config = dict(
    d_expert=160,
    d_shared_expert=256,
    num_attention_heads=5,
    head_dim=64,
    norm='rmsnorm',
    norm_eps=1e-05,
    init_std_qkv=0.0157,
    init_std_down=0.0,
    optimizer='muon_variant',
    learning_rate=0.00608,
    lr_mult_qkv=0.7,
    warmup_steps=50,
)
Below are experts of layer 3 (counted from 0) of a mixture-of-experts language model. Rows are named router (the router's row for the expert), up (a neuron's input weights, with its number) and show model dimensions 160-239. Each number is 128 + 24 x the weight over its row's rms, rounded and kept within 0 to 255. Numbers have three digits each.
After each expert's rows: a language model's description of what the expert responds to; "gets" lists some tokens that make up at least twice as much of what it gets as of all text. This comes from a sample of Wikipedia text that the model never trained on. Tokens count by the router's weight.

# expert 6
router:097096109124121148129118099116081132143090123145091166146120163154109136119144155080147102114131084118127111123124166117122131134138109077122143138129144140153113122183148146128149105104109137117073144093107117116118083124102145138107141116
up0:185126160162131106139102133100161101109195098138155110105135117126106153120157122113113115124082112153115133107119169078112136128093137134150147118109119113121119109122132125153091101145114134131110113142127147127141095157160116099156092111
up1:117197121181161127141107085160166134115049079117102157136168126121120118161179167126118122099061126173083152107109112135104119134155127124114128111105148168149098154134129106140159146144117130137098145125130150163140105178126118085093143127
Description: Empty table cells and pipes, year prefixes like 201, and adverbs or prepositions such as through, later, now, near, plus c|up.
gets: "|", "the ", " ", "1", ")", "198"

# expert 7
router:145138092129114129141087113166121097148148171126136141131120123153132119118127173108120094115109094165098122110145119160148137121130141157194111141124137162125162153153120136129115102108162099120165125141115127114120153163116140154095081125
up0:144121130166131115098117127132135095096176135118128102126104132139093142135134145126102108107096112145108153085145161080101105139118095111171133121140127118141139129132134152127110124160133141137126114127147139146106098147157130089151091140
up1:118197121180161127141108084160166134116049079118103157137167126121120117162179167126118123099061126174082152108108111135104119134155128124114129111105148168149098155134129106141159146144117130137098144125131150163140106178126117085094144127
Description: Short letter pieces inside foreign or unusual proper names and rare words, e.g. Dav-a-o, Jö-r-gensen, Mal-a-wi, Vozro-zh-deniye.
gets: "a", "y", "i", "am", "an", "ar"

# expert 61
router:101102077124102128160104136136111098149134155127142156109148154139110136122113159123114099112099105146143130088153140145100090161134123144193095122131122187115153124164094110128089110133191109115141133136110098111122130159115128159113105087
up0:146137132132128094104098125108166126050177085113131105126129123104146121131129154138127121132133065166129135080123162116086128115139161140137147087148137094142168111139151119178096158129171116100119113106138152150152057147173099112134111129
up1:118199119179159126141107084160166134116048079116103156137168126120120118163178167127119123100061126173083153108110112134102118135155126124114128111105148169148099154135129106141159146142117130136099144125131151163139105177126117085093142127
Description: Middle and end syllables of European proper and place names, e.g. Cav-end-ish, Lanc-aster, Bar-on-et, Carvo-ei-ro, Mad-r-as.
gets: "es", "e", "on", "er", "f", "2"

# expert 25
router:165133155161143096143136157138103129104158118155171153137141120112078122114096147142090141105097123120110105092073115128124097141180162104098115153143154168118136128159155129134124133147112101121131128165135141123049115108138114146101160090
up0:124141165149146139137095104135150090119139140097150116143103114137118149154120104145121104142090120159146163085153170072091152100128153111151132112105122146125147103116132143142122106134104162149116137166130134162114123169114160089158109132
up1:117197121181161127141107085161166133116049079117103157137168126121120118161179167127118123099061126174083152108109112135104119134155127124114128111105148168149098154134129106140159146144117131137098144125130150163140105177126117086093143126
Description: Periods ending paragraphs before a blank line, trailing table pipes, and inner pieces of place names and words, e.g. Tur-km-enistan, Redi-stric-ted.
gets: ".", "|", "A", "N", "id", "in"

# expert 42
router:146115159113143145112159111094155156100153158148133131119133113131126136140159146154147172183119135089147099165174125103125146089101119112105158137137165088120065136131137134142144127134114150136090144096144093148134060093082094129119146135
up0:121138151172145122111105114114151123110205122146150103100126121124119165110149116120101122123069140143111148067132121078099132123115148143146147119122157119132145098125122129160076132133137110130135065138117153128134122097168137115152101116
up1:117198121181161127141107085161166133116050079117103157137167126121120118161179167127118122099061126173083152107109112135104119134155127124114128111105148168149098154134129106140159145144118130136098145125130150163140105177126118085093143127
Description: Word-final suffixes like es, us, tions, ters, ics, plus et in table labels (She|et D) and fle|et.
gets: "es ", "for ", "e ", "s ", "er ", "us "

# expert 4
router:122136081143120140148090108134092095167166117124130146125140104143137101139126165092112052118130053152146123094136139139136115117154126144169118137111125158115154137139141153118101119126205076091128146154103121087129129166125139144085100113
up0:171157129130142122072114144092151109109189152132138091113106111097092167125136126113095109143062141140166147098125141058118121119121110126166170151103119112086151114147161137118090110154095144135117170151125157133121094136115142096149123133
up1:117197121181161127141107085160165133115049079118103157137167126121120118161179167126118122099061126173083152107108112135104118134154127124114129111105148168148099154134129106141158146144118130136098145125130150163140105178126117086093142127
Description: Short inner pieces of longer words, often names and places, such as i in recipients, ign in reign, rid in Madrid, on in Oregon.
gets: "er", "i", "a", "u", "ed", "id"

# expert 51
router:112157148105105114120160095130101131127095127155145192123111149103131124153122130101124149114133141145129137097159087128132167124114125127125151095172107177156085179151114158123142082125148138104126181121159108112055128139112113112096113102
up0:141114130170129062116112113130131121099184125115165106126114149114108170129105139141120104143068141152128143118083136110083154125129129133144156099132085151132115119137154164127125115106121084133116113150092151134101100155120121091121135135
up1:115198120180160126141108085160166133115049079119103158135167126120120118161179166126118124099061126171084153108110112135104119135156126123113129112106147168149098153135130105141161146144117129137098144126130152163140105178125116087095143126
Description: Word-ending pieces before a space, such as plural -ers, -ities, -ts and -o, -ton, C, in place names and titles.
gets: "o ", "s ", "ers ", "er ", "k ", "ia "

# expert 30
router:105143118128145089127098141110153170123176138163070128170116138124106145121109105095123161126106118070186153146197126113135112126145142113133142124137132142139120154119116157107181113127142073138134136134126119142096127170159129162157123149
up0:140124113156123070123118119135141136055185122134167120133135140110108117103134132127105126126101128159130102094134164121097133149108128157128164105116125111098136136126150132126099117130088119139114110108113129159119093164174126105135094120
up1:117197121181160127141107085161166134116049079117102157136168126121120118161179167127118123099061126173083152107109112135104119134155127124114129111105148168149098154134129106140159145144117130137098144125130150163140105177126117085093143127
Description: Articles and determiners the, a, this, its, their before nouns, plus heading markers === and semicolons ending infobox list lines.
gets: "the ", "\n", "a ", "to ", "and ", "E"

# expert 14
router:089112191086122154137095126124140136135165115100098122102118154134115146126134111099087148114149081145128102133147128163121122200116137130153188115093146166168145145165122172116072135094099161109109111104117143149156154173140069116131127134
up0:149120137164120102126100112098142115111162139122163106127092143103104159132145132132107111116081105156109161085124148048099113113102149115139140093131132122138127101115136139156099114127103118132102129129119152155130101125180113107146092126
up1:117198121181161127141107085161166134116050079117103157137168126121120118161179167127118122099061126173083152107109112135104119134155127124114128111105148168149098154134129106140159146144117130137098145125131150163140105177126117085093143127
Description: Final pieces that end a word before a space, such as -ility, -tra, -vention, plus common nouns like team, film, company.
gets: " ", "201", "\" ", "200", "e ", "o "